Weights of a small mixture-of-experts language model, trained from scratch on English Wikipedia: a variant of SOAP for the experts.
Below are experts of layer 5 (counted from 0) of a mixture-of-experts language model. Rows are named router (the router's row for the expert), gate (a neuron's input weights, with its number), up (a neuron's input weights, with its number), down (a neuron's output weights, with its number) and show model dimensions 160-239. Each number is 500 + 50 x the weight over its row's rms, rounded and kept within 0 to 999. Numbers have three digits each.
Before each expert's rows: a language model's description of what the expert responds to. This comes from a sample of Wikipedia text that the model never trained on.

# expert 1
It responds to: Table filler and year spaces. Mostly space and pipe tokens in tables, such as election results or race times, plus the space before dates like "in 2005".
router:553545443492435539562455539476545543562521489458448505520480442435468525538550568544533529495454555563536464452559558502512516444591575450439419551509468539453459426539542548546493544494451533530459438543463545442425483444455587513568421481
gate0:499527533478524518473497528544560530447496550488577482532545492559476416544501567517449427471505437479495500476417539514586534549507522423496563555514488531394568460473562534495412398441491555570478517471483445513507593432505546565541520472
up0:395468453443471499564397491465534537445550506519528493449485443524481585588449475405473420584512474512475573505553451485609446452551520508438438494530511590494572516506521483576504522415499477529471527466510470606560451498478454551554482467
down0:586433480574506483517475475498470487420508527441506497488519494410587479403533531499486473495522525430431463469543459544524419432548480496414452552480542559501540463515509475397517530596543495492460551559531522456502529429469460439467554507
gate1:469453520506507516457502532496535561496473501405507623450502424552445579530516484559448511509445484498463536558438548555471420438438542438483472485517421545600475570615590492566581523443469521505542450537471557449493540515514503467542555445
up1:590431479540495491425491478521551499548443581500440504521505508555517471568376470577439492523524476538498500442595540557523553491570518545507568566528463447475503404489506502498439524583548455466572476548511484522515540570533597548435523465
down1:511426497519512464478522564605485589363537613502531476509507509468497418412505507442457537442560521454515514537564464504480396496446506499469547471497547524480487530566481549453454466539485477548475487433503480499418509543574458560595460581
gate2:507511453467462502458528463503513485447503498470490471484500418541423461472554507531471458499478407562511465503523522516545547497488573483454466437461586461460446563552518491455494528465483522578516410451419531556617581623373465457539545439
up2:484585546473523441533488446471438480511503468504428551497593630545516566541524535548531534429546477505472608537527485447425397461428472523490475534497588473511456471516659524616515492451541447543516519562494440521433520438436510529400502481
down2:536516405474490561525435487441540464565532428501503515479532539512505486433453531487528457460453469532453520480455533571471506450496536499439543492468476484437499619496545566468577561580542495591613495487580531628509503493493514490494505582
gate3:607488521510606473503441398478580496597539519497498511453423560456413453481505415519465443494531570521515484608497392484494470511528587512353478450522492469437603469550499579497465490471501535469524527479485431511435462530522479496497416480
up3:437426481461619463439508491505545495464563459495572579435502436521443573590491456500516463535535467452548434533494430443416463466507566443483512489406484483556496497495427513583550538573469541475380446482486454500424475543469475582457505522
down3:477502487479406513493436506485504521499535538542591431431528417576497447494377539560513545488468548484481419471439586496539471494460522445543494491424460614544455593459422594522533505443633548489489435538565561578500589514437510623526519482
gate4:504576603455466454609468503496523489515364565483494442635465577480463530456534435470524497498508549445456387506508523523538499527531456537544453586510434461513500478461523549583537453491500528566480470477478567496366428493612457468447478381
up4:469507481425442520523498486583480477506548537511529525491676546520499490529529555543422507494560588493522556520523554543460460535468454473543573493410449424539522546491581522441550490490491538379474519465592486510613499537501561519536457493
down4:528462463496528495526533526500502467562414474516433558486489496559495515523422482499402561488466451464513474564527444393483533552544513472506418517539451492475503400456550473494459533459404504485442567541590502524479473559474529529477546495
gate5:516514491457523501484428580481489472573537503440415484538537458494579457512517546507532524510506531401464547493474626551487546487482612457506437627491409500580464525504445422455546485467486489452471510570493499555506466517533521406527450488
up5:523528492480433567536579468522530431536471478480460493459508381514463518533470443547464505503479460415476414387464569533569453476565433532371489557492535570500472555570469532425484555572524526589522451517583435530571419426444540456511469466
down5:536481384520542502427513483453378539450481395485469643547545479478475412589413489494537558484521424406513531601439447511477460564494555533421542465534457527516402384442570472448440524595519467535637426472531485455494468468549509511505530533
gate6:529490584511530545517490549523455528509477481618538462557397469539504468474456538429465531613473556487463460492436452433434614416507505509414513569451469508439470535531527508558547482539487507426464477455584509423423548544505488495518539473
up6:495564551403480511560515548507450550460509471559541494533498518471516477529533486596456591463484558580488514504444520523369516485458543476424427593470402544486522484486529488482427552500391538430581487463499556490477583536511424450512522632
down6:539472563443519499479476562467466495535561587503574515503439520552658503478577467447499611455455464458584489527537570576464491502519471562475443554503538523564514505505513585531471511476452539568432545457555550547589458611510458433574545467
gate7:461474552462463481435560484525435548435379561539507437453475435482507484584593527392385496507541457462509495475463506466562472584565555493506542467528521478493422568465611564493542541456536485562496567456504491548440444389473489532470473538
up7:507494455526548473453563483506445506519389518471422445499498522468519586462509525632520532447469527494445481499533542582416521513568434452582521533474542526469595484490570448436440564503448499497547489435456583634498492482460574479561543513
down7:449515505503542517545458472510604546553480407489493525450508431485461565445507554497488489436476435507576520515558486504424471447499452519543475542468503383428422448506526503513450489618517598460504537423417534516493489539406526485363408482
gate8:522418575509541503499437550527564434474359543504525516529557479470479461471536499509445591488569458448460502439519447569475467544452555527421581384514497595434507444485505522476532460507536510449534581463475490542526516542553432478546562473
up8:445478663457490484499566558546506421584476495476508536504431446423504455401416537488479556481446536497519498540516543543492502520484489551509565432486443502488471545524513480529432522511544538534459543526447530480462467389491492472551558551
down8:484524449562499493498473500518565540590435394571555579532486457539521437536408469494508557573404570506504370545464527452566492496551539422464497537498440524580474539459454462486460464642555567543478535483462510443551506479495457581511484455
gate9:531449496442585499544456472508477549423617490445496490531451495552475490542486549354499530498555534493560510467491458549471493545456492518571431514513565566552470492502514438541579539443467476515584535590520466489535430493413545507598514396
up9:474434457535507551469549532543437460569536566463523509539575566472544481433538451454481431561471526491491505518529483400510559434443482469529551555640555538483486424465489419556444536486483493577464477535499433495503486506539528548505483505
down9:521551560392420546452577550534540596482564420502479534463482444436585517506527458520358533470492470535482552524418484560545448461520428616462561442506463515461524561473553456447479615435533518457487516483574552497502397397534401459499440500
gate10:540477590511494469402550481526593443574577572517489574569580482373530558507441476547547562533498433578492621506515464575518414465438499499443498532453506421547504502489534602452564559551552378528526422505479549543501423555502431421447541482
up10:544505495439482557528477492572454477581526441514508533458471432521524535483456514479461482482462464591461474497511384557511560504521507481510456541478527522452525498562455444537555533535594467454535590499580512457591519521527457410482474470
down10:424533572509508467440537507566510562521521466446559421503542543426542492540494505445500522460471553478506515565533562609378600447438440470557450550528445511465449561490460426498456493390458452481571440464507452486500523490590501586552574461
gate11:525500509571507590441433441481581550498428511518568435579448487528572572506439520514492483530485502489510476540578496497481482500526523661475550456443518545488497519582449476509493566481617536528487501444510513479487535591415511479455519468
up11:555539484566546550511482541561541477510535520488479518470500514559478558567513469610545501454537440484596496407486416387447493351514457469411511523504442484543564515455502516498470517442515584524488503559474539560415495578452452518418452497
down11:464561461474518513513539600552490499537377487475571550523455451485470483554590508573416547537470529428473422519544527558436500480533553493512566624500482543474393472447478466477518500467458484508560450466541599507474521518444564496489553566
gate12:671501629507525434519478548494528458490509486401448510570501509480545547549520423500452535431535543455583534410619530468482433464399496569398508581543512442560547514474427598537543414523485512493652538482480455530485541493513517568467505532
up12:546421460517469466568508536475518409418383485484370425550448524450440434451515491493613504570474443531588515620541491564556517536444470541518584454524486505547501540491402498504555427473522558498423485493476475520482527584607515436470483441
down12:512503554574441555626529497541560469461482486489565519513467554530570551443484407447439502522530453428550590549527569565465471592413469442515492503457462492579573503528567450582488514469516520463495524513491509468581536539564519509438479491
gate13:569488469499529474547516441491488481554572436446509526499461492561500397533464454508533468573493475527452555486467574507498541527525584494484386484488430418442497517541527522470503493530463495553613438508503471507522500526433487579566514532
up13:523507498541494588531564464478487471505538427531411555419450502517461528537584436551583500463462588504419547464502502477418432423538500538527594484497399575549515429421518503471548490551490456559549580511548506457604451589481488415516476462
down13:557545511460490515555436361570422494547448519573479452515517432559461526527534454486441501439479463565485479535533466523486550520499416544537438488591518529519589547551528458466603578487630491587569433532381568524494488528517545415480564477
gate14:487525475585543493484528517440562428558524460485419512543429420445524437511596571447591532571494514505524465482533487410478475476480561470441550485537537495483451559473474505506530491439420507488461520542505459507496565509423549523554488541
up14:500487504517476517428560555503550506526477563450396523411531535506521528547497494516475435493466578567523519453480433449537549530357525477443502535596542511512519454503446428492528455452468483493515522480542507474469431614473565450484553411
down14:514502454543391500504467525493474504429545487621506505525388456558535515468512567492432528531480505402537545567464539579514501538476496489508485516616422525529583457576414542454464434506513517509571488429509423554556515486472477573493412538
gate15:462521499507481478520488497478565524445527594538379542454572447626504470502620540489511401471454438466494510443542438475522524520553543587462524484502528416468518514464366509465533434556469476491411425522440512461498451445567481534548482496
up15:403518510442431483463406458481477463490476478472476559589526532525503509570424469510508501523513461479522501609446555524547421434559516501572485523561565458549567542505603454433576466501484521574542472520489460545460496429490434545481443436
down15:547596466565515525440525465434462396437450446552436455436467546508533523513497429435452519430518393509426518443581462450550573459525528422448527577494539476520530530516505533557528439502406502459410482468552453487563468459500516540481539485
gate16:451565488491508557485464541408470422481472514559484519510521500460425477463642492534515493560512529544499495454457469520466454551526532576553435589454445563490510511423535546425516506539545465544508541482552456517571544483480494506488452553
up16:481441519428558496556497529504529477495581475361378492537535488505537534526542504557668396514572551537513509463552521478462521471561565450468468428452567556547452548458490500481567497461526488523498500538477466449582441571420527538549486448
down16:558537514538465467566494487489505513525497533584555422411463444448516486478487384506512441512548467548616487489621436482495446558581519460392465537616548437538467442546479504482566476509503559493525481559551589451489453527513522548539585539
gate17:504581484548563552474465450512548449599449544500499552422560478471537508493461484454538484462467479575451516379506509509488448466526433459553409518551542479478449506530528492539523471469455483496447490610584486484505459447524508549458557573
up17:496441424603543537600462429563517459478496488557476458506435495460594504581470548544501528490475490510415497414475472559468552460561599513500588495435500479503543533571510482502499628530563436461516458475500484546485464487470477559548475504
down17:457547439550538416472469514536430460398535536423484515562467485507429483537450617485588511469488444531406575556582458606448485497555424484539390504518471382421478475429572494510508470468575388597484549522582499568501505489516460474561498492

# expert 3
It responds to: Year digits and list breaks. Final digits of years after "20" (2019, 2005), line breaks in dash lists, and pipes or spaces in score and coordinate tables.
router:552550442488436533552442539468539541554524483455439496524490434440469514540543566535541528497453550570539461450548562504511523452599574457442418544509466547451453416543547546562490544490458529528451443549461536440436487448466586504567417490
gate0:458489609508413455493474535583474462574494557482496506571551476499528539559496539534451506468559429519532560564548512474458516508480451535548466546449496449515587540475462568547407540461525557537361521458399498517449565514465415393517455477
up0:421492475415506509413527517442519448513550428459479429419539430523530435532444491376415498493544506517516484518527478526504519577541482492458413469581495567520530554492517514531536478516434482420510413463421443546525492490500484404497592486
down0:466431486589380522456451543496438411494585575528473573409475468509521558504516563423431439466567471513568505511523567575486522493487496524479613471520497519522457545448474512492529484576533471480608583473480519398566464506463485504459572497
gate1:502474527521489554462514461478438495534503475490521466489447474409453473516477577533480464627496549533479448484488475487516510481558486376460513504560528563552491529557559491526493555546568439403426585469504447488572451502467498510564471546
up1:506461471481511499460586483550467567482485522446495460574486427448555511471502503521441545529478508487535518538474501527459449592437523551552462441524527412463470601408502533487484414500582436578543480502512530445463433397461495454509478419
down1:604476501484494491539499501428430526534513497540524455553493586522560502473431526471507541378494549472551479514448434544483503446483430550399472608445477448412463493530448580534498527497451526542494509624502516550449597559559481474472564494
gate2:600447515544465483547556483501495565432431541557543520521530509537509589518454474473520444595497394412491453521503520593426514538561568484566485469484473557501473547556477530441469542458489529548475447517522519590489540487483435477536459530
up2:483479409449547517498535478496515492482539467585566505539555495476614485476525538405532489479396433434501508445482513470551561528467605483454509437548493539552456471451520439528443423526450480575500417567458483485528446504512384526508469548
down2:473472517476537476465531546502528562488550469556553621476473499483449499522522447535446547586505527400507473492490483478505438575479599615571469467464599565510537565485442528510548476466429462522487466505487506602537469537450505433535457497
gate3:571561492504470604581508587459467548532534491576435497477534496540584529539524538454464533442468521499456474587454546473507480480470504401536483535414474512543612506538501546435549435569566476423462501536481508536577492542462493600478472566
up3:440520575534475515492528484510606508554537525533483541519639543450554394514560531553430393432455575450482548563490551480445550522464478600516454479594557444475463474516542481578479596548440529537448551537567461543435518574505425570454476423
down3:472503569519524435570427492566502501472439477447515524609559419461389493499480436539478543483530483456612526552426484493405499444478538566485473515505525481398451503539545464518591552463475536495678552556521497498514499518461527528471508482
gate4:541455377514524535590498505506510420480571414533544414513517461510468531464487523552494580504503451482492425483537486437542531582496548561510491494491446516431562502431480489536456504446615526510437463486441515537502419461430490494460464495
up4:520442444456546526472570534436530612516451578564566443549493526479497488572517460531605508589505414463547461496506510497460512543480459470544449499474467458447561440491530503529469480476548449495456453600584589490481511488502488495473514396
down4:543564530417491612637480580481582479469438446447491505545497549558486488554510523520643465492442472507497504511532523378505524545599507494523461522560482386522496503519460505536597501554489562554519423479439443505495468553379546524546507534
gate5:519456558547475513561585516544536431498545459407540442535508488501521459482452553582525474462484538528539567429423518478548570481459562489457474513516486443484504504462443646511464516578560519474446624549495540464580619416469471495538426413
up5:526550523473504491397491516460447551519567493518488485557435534537586493472497500521465555494501585488450509520479527412561504574540464497551457408547467556567475525424439567549518464570570414448514580549532538506444525467516473504502523542
down5:520586630514530512512483577513473602508489516433476506494485550556480540569530452582532457557479384470499508475456579464531521520587591501427456519459581395443493466472541485412436534544509552538494517492555587459508511393538501481449469447
gate6:451586431492567492526414584548573505421509534560428536555545447348405463431477573479418464554464457471515468493501513433473469503494511418409455506430476468440576443552529564444543456464530506598474528467547462500485500543566500523539510504
up6:488560420468501472504535518581517440438365481475448471537530525523573436533546506615543515431506487399397526456506542519465454493516611471446443487528507565484499497530541490503477500467533373479415503502531549392505475535567504502611503448
down6:573493501413465511512490480484458492450555473501401496508466614541506537570500546605529489393462534503509462427489508605495540484516459447467406554517391471604525472435459461476535517526500430515438461464462527555540555500479561474387531540
gate7:499488545546585463429529494469510548527445508575454529512621547540515547510588522470453511553455484522415373466508518439539565527471451513460511520503503542473613475504508481516510495553466453573506554482464503507525581505556494450505465525
up7:461502408542487513555503574480493479544564481553460505450584505565464525406515581449489516440522489561515503478466486452520583541585502509412483484590499521478470507466463562482500524467471520464437402424532489456539471406500463469500464592
down7:552491458538477532481555550426511559521538505470560570596493363434506487458481478513467549623529551520514492602435425618445522441528495448451503441439525483407510467614526606516533477435466534447546548497516542522496475497506407495519539563
gate8:480483468474375561556479454514508491480537513465452492560529407521484515478397513489486464520431444478537503474408580580460442487456551526496447430510581477484538486484606517462414493486459440553511521535442512473491527465620450551518510485
up8:522545635574559509558577557474508565495445467562470498541434511528485402534587474389500435560471515557473641484479547447448536558544510515570551480534492501551510538442455512544522555492533444485503459510499409510490499558431590422399452538
down8:554491571562518538502627476518545547610465537548501541409439451512535511510486492470504535535533539476505517480514489472472507530529534426447514581489503519522495592475531460478534531452541455529474443534564580522538490567468436501524503466
gate9:574419597475603563532428458498476439426534388464472344507524505444552479606505477459508500452530383490360508509572531545544471531480536478452524451536553500607453541574537563489524387478520525530543589427559482498446489450547473506517559465
up9:539444525515457538534469506499547462512441455485591529565586509480424471475518457567431520493499452411447492412477556487562574478516491544465463458500483444484413574571511526402387539477565446482498540491491610500503375542532441502509524488
down9:549458466433523499543478473537459527576493540574487488518479458657487521481499451525376444391497469435507544561524431428466494561531453561519480545429545399481536503449470472481550567526462442546498598513405536531470498519431470507461477484
gate10:543499484542532537541564533486518472523506554548526476550529428480433530448474505455596509490442586560494469454575515550484537519487391512513526504580452481562497554504526493494462539469558511492463495434381542591493512558438525511524410622
up10:531534576492490509469471441553551437543552456581489442517463516545611505478493485384519504474476506518459480448499435472461405462514523508544406498514427453557386447563516488439565505502464504390431457589518532513512463467493505519579488530
down10:488453494466464478493407448404568461537412481468417430512524558378483544436522619458451508475460470464403584526414498477572523557448542579481471460604501525501553508543568472569438567465487510441516414488533489550517472413500485565658502491
gate11:542510500598487410514422508421534453464553437568425474478572500490493406513516535475553531470533513545535545488530474509468460505552482498563468488596460448482471435427461491516554428468596420441486495493504383508557439534574501578461393538
up11:579610592572577468533457552513501492614517459483654555491551507505495531477513485456473476454425464607565611570479547496544485481530430440519523449533500526478511473531558408582516553556498359477467565492491497545561516448530525537550512591
down11:554489456465507456486473472447494597499546514535481561465504494558536552426519489523486484503487407561480472554482537496539470569522457441481471478549556485581444476583444469467429470438505488524531602507383524497428492502506455373471502464
gate12:541499532464537514544434503472461512439497495458512474570560446452516487562506506647540475535449448483377531490466630574463563513517486490516507524523447427544425465480539520516463464453488518482410483467473440520597474474528499503505581492
up12:554477518590505453563587527419423479492592499458458454479453556491466615469494506456510530489581595482500528503512562566554506526514524410580448506401542468575450544385441516560657432494544469468565510545443480538472553526556523483449524503
down12:423523376474460606410506580431470483506572552534477490472390472513465524528531406567552486513503583577513545505637488435568498484528413534472525582445554465506415539378501539489514511444513533542522494554502517477507498500437433380425494521
gate13:592467516479464548504532544571488505431466488490404435539496533463444357620553434503527536501591544463495546440564519494463517559505539490473503534481510534516526494444469484438543540577495411473470513608466455437540509485525472532564461520
up13:575572564556503444506493459433495449468502412539569448523501581458404508513516461487498465568543569549394580491418543472513489493552403476446514519488494529492513542554505566581528472553419522577500642528563540505442538533477549485455510505
down13:507471545568466510501486466472499594494531512473406561603504516494489526457449414584556545533600497462510502522586423431472456465469462556493361434480467423467495510538507558418493460551495546504522515500446461502464503598483520505544503385
gate14:457524520558481442582575492399421522521395500488473456557451521508492557473537515448464544494563438473410410494516567515556471455534437577433533570553436414493510490469475521514553437473479483520450567501529539579444545529482544408454595494
up14:489559470502520456524610490464566415466441456563482522523480578500541449458536500585517521418491424461459477493449506435439600535465549475540418490511528528497523515441440475530520615576590408513438416486441548589511506492470484550440506490
down14:430460501576471567505458550559446541473578528560506482524481581491475538437468572426536517490455451435549438472450527347479561497545566465512549500612465495603518499518562486521510482449557512491509486538475554579582467463514591477431499447
gate15:473468473453556512525399455444507514466452568545490486645515479459534435544516557541492508458513517380534524374485449419521512503476501482484512485498497466414565504451472573464530499451464524449487511428468494467546576577538443500513475518
up15:455548499467510476567509503545457518461503490468532508414555462484477446550522546516428480569543633596439543539533581632484514426572433519560512478518503550507484507470536516473425561519526509503590499508593484503475500539487551435404517448
down15:382485551494555605425448491494536465495554616530584526559489473548420552491559600449487557421596502496596582514520491485531520473536540584428472482522503444537528556550446528554557451511442468398513501497493418470448503318361535491535504531
gate16:526462458487525384512526474466568466488531468506519465530456535528545490483506502554512449434515613541513511467520473460574529591440509528552515422507400474474463534505422464542495548553524569486509579548476511570543482703542448447532499402
up16:481560500482501505581461477483510434479512602473464513529518484507439459517473395514604505423470550480538558561612485467454510532491508449555409395603547474502575476459456517486515431495511521525522538472526527532603594522561456550512425431
down16:531596577566505578508465485502513512466553461604541513527419489451596508504548437573560519485383400425568516481466543444428578547576505500522546479551518516573537541521442589504491554372530524436506486512489497526498463497496522498551520471
gate17:542530399557422476456478602477471494428510496511468534510554546561559584546501529597428486505471450555463556562436501498483498520505470536488478467468461469535531520502399504487536488543572532474559535534460477499479553494466453563490389435
up17:571438417505441433587531519511512428511534585458526522534525511498456510442469534472402532492472483495444467533555563378426477542470428469444445536524591646380395467492457497486553494509405581471400614464511498483486514563520573472527507508
down17:472517460448567467485616466608498437470498501413571462552525595469540517447473547459482406510432402528469490548385450499450411487526444522497516604507445464558486557588519550515536446535576470479597479472498432535434556547483486537483557581

# expert 15
It responds to: Table cells and dates. Pipes, spaces and final year digits in table rows and full dates (June 15, 1999), plus common verbs like was and became.
router:551546444483427541557449538465537545555525494456447494524487446432472515532546563531531532491456550561539459453558563506505520459589568457445428553513468545452456416545548540549498552496465536532452441539459541441425478448457595510568410483
gate0:541504374533520504443435568529516507413536420466583469397490616514553522539560472572519436488470507545543487458499479433521451532448473491438415608444409460388403473548636603522473438513540481469494481494587555445503455536498414508434505560
up0:513516380564486491494469507516478466509544531541544501578549540576530450522525523409526477548502540455430518502536550432481515564544353507569516539486505488554490427515576528530539460487511518578579458522568490539545547510513485471622564508
down0:502529499612562542527491473527501565517429550436559598595399489561539544584526497545461525418431492440500507532598534457532502496572492517500395533482448498498535367557537541565435554452476496487525501559491383558492505499500534563538518541
gate1:503494414451463585452571486538493464497503548471402509451528493532486484486420467422518399590481480542445490513493568524413457453518492559544525533543524439590421520455492472494529483508502460495453445585522446481522395553557463520498467456
up1:458460552569483562478478547500495525493537450536475421608569506548587455450588514526503504538482500560440503536514519524496529464421492573406507503472447488522462570509423412558504511424505544446495379481379435471524497613463500468481520468
down1:397492534443547410529558381471483585521463418512484517501530460523476532480515510445519437484389426396457504536547520522535541514466533509448584598394460486522567455484419484531571427497476418493492501454457601454574476507543518462477472542
gate2:590498439411495519462476543521545536512545487469524554402523529436551527482399516499499491536538566563418523464535401534449512415482374509401548484462477502461403525533554448480509519517490421529517538500507406460503551474520550570525419484
up2:485520514487452566416469555502467510521580410554538536520522584568493504564456470546581537426496507569541483543583517458499422486501507437559571473515492533500421559540528532483531477492602481519413519512546525514473588475538451558521461464
down2:489514449486509486471498543503487609515463473501385559403491513511524540525538522573485552520583527447542449464496529463558431401406483441532508519479465420496465494470620496469456538493445541465534515476505554519513440521432532501505492501
gate3:472473532559487519601543536455475496436436422534521456513561502447470448531500472433461511505485562534485508479566516496495496475533479585514508481410487498489479510517490533474503478558497507624506417512457587499436506459501443492574572522
up3:511539552529503480475413492527456461538505526466491504531488453543519527433475482554513559427500549513448526396485445466456464517543548571559557514479516514539564480478534529440543456437573563499512477568535425477548489451522447555510466452
down3:482489536496496482522577552567534487578449533535496479525408377549493508436524426505468565578583449559497491538428539465492559527485538494514420610549513493433400537380398509495407560590610525469517428548559479515516546438482503512540555541
gate4:533509464450456556517450521534450535585502535530460521413486490446492506500584448518557458440529524510499523468487582442518461480436548435515442497435513435454519372531542521545462474560542530459398461481528580478511500463508482452481459483
up4:537498458416574491554587561498546508549508508495457595503498555540497518580586568493501473495478457468483515521520515500479553618465466460567400503504461505480444435435497470530463477517487404574405545461497550519522479475488467450470467432
down4:502509477544552514522552496515546456456396497415520521432443564535455560532502566443460539423493477524530535540471368497433486543440544480515504477473471506470413491452572451594430468532479507577482530570495511523483491513512473516478479502
gate5:553497577532516475484561490473520523526437567470438514539500501588470520446429532491441491579541514515531463521382478437538561534516529584554478480480518586516494513552496613483531582513441480453549543539437581469508390443441530502429526514
up5:511435585498436521568484460475455497517431496593553573512476526495561468477393552498491495438447517457537436496409565539465395427435429454607480508526520579540484494415515551497544482458490496469491488522414483490440450468592436392431519484
down5:504549498383464491476490490477434574537510468504560495406573568479512535526434528483385545542449456561491559497351387426496544490629427661449511510457565459518494668507457419547505435541482489529553504458516531476524547477466558493492522586
gate6:537586478560490514450397474482573522528536533494461501474492518444481561464488519506486514514488495517426536561495532524487388534487543543432490502501580596660541430505576481505582397554548474536511514450366448540544444491524513511466518450
up6:551598496548522449510488405456545521568484532443439484490562545522477462568466526481506468496503481489513476494458516443414541521507414514512480539532551389419449481515545544605464469538567489430447489513486562509488552503448580550488522540
down6:553532467523475503527514533582428525486465387545533465519565425491523495454429441528483448519456436477581458472425533448585519573604511495474572493467554461488558595527495467513495561485553496574528541561422478430427535539524527470539572480
gate7:529439505534451499515496475513473513510533514524453466516464514489495496473418532527424558403563500534503528537416606533452414530471499566484485588565457396404507576472559468457496583543491497526508415535447560483508522572504522547587515501
up7:514508491546502464530441468466580469473481496488452505405518534464471514546514409569460540486601594465524451483513447408459421488403488493508538510569525480554476396480504453376526424586551511476525500588492563529508512579508526535535525452
down7:461451532529457508482508548561502544470395468383411483561441398493470522556477417427383471506542508458433472428577457553528526497491534418533426590560550542589454526517408452498563481570479530433479361523566592469451548505486424525481531505
gate8:512519530594573567521455473622480490403456431500480529554499565426498469565367499380492477531472528512504503533620492558509421515482437528562441432506477576487473512469516525458460525517542448477490512535562597518499468557514536477580509458
up8:521551580496465548451467404534389484478459495472486477521483574475435626405405426495524508423445370445503495503452503508502464540493512500433506503482512543428456472527554494522538457488525543472568489388454410517487484470529515507541561514
down8:480464578422493503594658506494491528512549475470542450540490506414481463588539448592456457513431427432535495455440395507515489512467436586429526492493596495552488433520583486438498475511560481471509522551444496501543506381517529447407481525
gate9:492505488507504495404484495485478477521495522385484549475487426428530508474638520479494532526560503507541448484522410534433494487505519407519376510471491533460525429524530531558472532488506457461507571598454482477532512427410606539543520546
up9:539493448393477438529399463485502492466414526538457513510553568528566451488501437541466580436510531516551519492552450582620473571547473525493613524503542504418511598496425527448566506546443537537472445452501550518519506513492427479458522510
down9:604498526470496565446525470472451459547450508570474502502487434571557485423538539444494495528502536422531447592569442551502531479452492422568586510454528521514556425455536485520484407494535513533440512533617455535468459389506473447489509523
gate10:462515451466445475498455570494585510500470544511575469521428473469400569513515572565497523451434519477510495523432447501407426467536438502504545560532521487489475523474471425424420440479475589494512535473496474493505507549498525456473554455
up10:472483477425460463479551416429479472350471457452515497484451580521459482427475466537516498526430541592498492484510590546431515446487564480458490487551498609374469480544482426489507526530486456400554596513548403484551550513525505386493511478
down10:453483505510516558504482507612516531552528488470482571494508535420488433440444487406444403451465570417511498512549496558424513617364531458484468518452570598501551505481544466426569463467526541503506550479458483546567577479485565525518581576
gate11:538437587421527573535376466518450529528515540500564480402358449572503483482495448478519422398586488512497415540463537566498507510495464528501433543508510403480513473486500431628486487533495429504436524459512509505583459476517514388541477452
up11:429569408588525386521510446427502552433529510536572505570504558585560495545504487495554460516592488445503485428533460503556492508414447485489452584542466512467525506470529437605477517433451450453443552451585506477443347535442584557545517469
down11:433472483475502511506566480496476477492483550498517421492500508499543577417449418544550438489518538569406518437458517548507508489425529482584485479540517541502595452475492506497416531443546422482456489485546381447492582558513455489441608403
gate12:482469499414517416529536592515489581493455492446544443511482532588522600563482471509543519493453488609447544543493483510469445459546503561585429458605504473471471543450485396462474530459464491570436547461591471469496505511501442587539496467
up12:544450430556512441547573578476524471463477471507563437438563423507513469478471557567414520476496462428536453523434525461507449515637458516575478467554537493456454483580461468565442612576449521456554492480589624488554531391438410510468435551
down12:443558498520480478519485486650419472503499531525610428559652629489516616461549614504370525583478431489469548535478569533559555472510570539470502475594571322434510446540467442570342507508481522470529484486471470460491454490549527486509484546
gate13:527492471570498521531524478423490510524586475501524460453539540439506563422453417397553521467429532596527486487533518486451470438505499495493484436517486388478514548465480481528511555481491522587560425577495594486452451521508534517606511525
up13:521448511494523514547564570526475505460565516631508379451518459432477506530553436460548583474563441510494484541539569522477440506540472476485430581485516545411459397533478555510518546508476494507569560566366419533465530484491472502501564483
down13:513567445459490537473467464449604467460528477476472495504506495459505389525509504512558456488479485583497417540506424593544501515578490404510514528508553481486463480530582569404487416520526580493516375526468485521512500483456481516435477525
gate14:583489496488508519535467544458468476538486549507606535486439470536500397485523554443523398552483490529434523531488514412396544483433468419453526450501534657539462492428522448521519409470523574527433592477488489591472503464467508557423536479
up14:526515504464504556574618488523510496316534533388501491460521532499553558485559525507465515517487502530410486530494548489569543495492475515551489497611520452443432519460442439547543559521556430533418481604445570410609468462439530461397386507
down14:418502512444521512547507451525520507452448507532410446501513480494557470496425572552544461470503533479561539532533494435486537539537461567534480538537505503438604470527485521525447540537506527415531480462572457565538564525609445554479493537
gate15:429509582503545545521479498547460449537397428485497439573571430591535476482607480519493616479393513527483459473494446447534485485496502507437484486500546542451561501513457600534549523506481654462458579486561515473511488584488473525527479467
up15:490442424432465474519506564426420543545548525551603471439482524442514506496494487506510479522561510492576528600472568538464514584521393540507634523524616511472529508530435472529464551558564436511478520538452536512512545513462510465447523479
down15:524576414495546496446465486638509498507510600561521518543497429494508503473465517498454553410415431498540506626430499546487427456585501549402491410464501523580488519500513459449517432551522584528594575564456517501381501607491453393487523490
gate16:538556486548505396475449480514547522522455448537518453471505476575566530510501396425502540417464443553529515533549498467550526449565548481601573451538562468559450402426472469488489478483516388380517561555517500530355483535517507628486478453
up16:569432503530498425507471602493497564486540451515389455512466515510391471564456453521493560567592536533512513460547489461478457538448519532511505469429519531400466422543450406461493539562446495571529491517403519480466476471522475522464492478
down16:507445461526529480443429471412491521587483475463544451566498535484494414486406489549562586480515511558554471534500457416486486467452544471547448472488466556527401487602527650584521466406544485487520479559509444590408453489533454490521517504
gate17:527457567506554476473440468464560477440467512461350543548509447520507486531474445482524459444395540429522527465563504506491597534465538568483535478501596447520449440511500471563532499436485499521569571553506568563452438409547459482466566446
up17:563544565543494518516492584495532509470513523484477500502583499521548483481480567581517552533508417538581541467469453494571468510549472508611460446465402536495484539628540468559555488448476569472431441568533418490524458586439519405487437579
down17:470494489569490524472543564475574475472499429434474530516547453504426521533540624515620524435441488511521458488530508532529429496467498408461453538485545522453525434635499512508478393469553513468405453441471469501468488501524481504556388592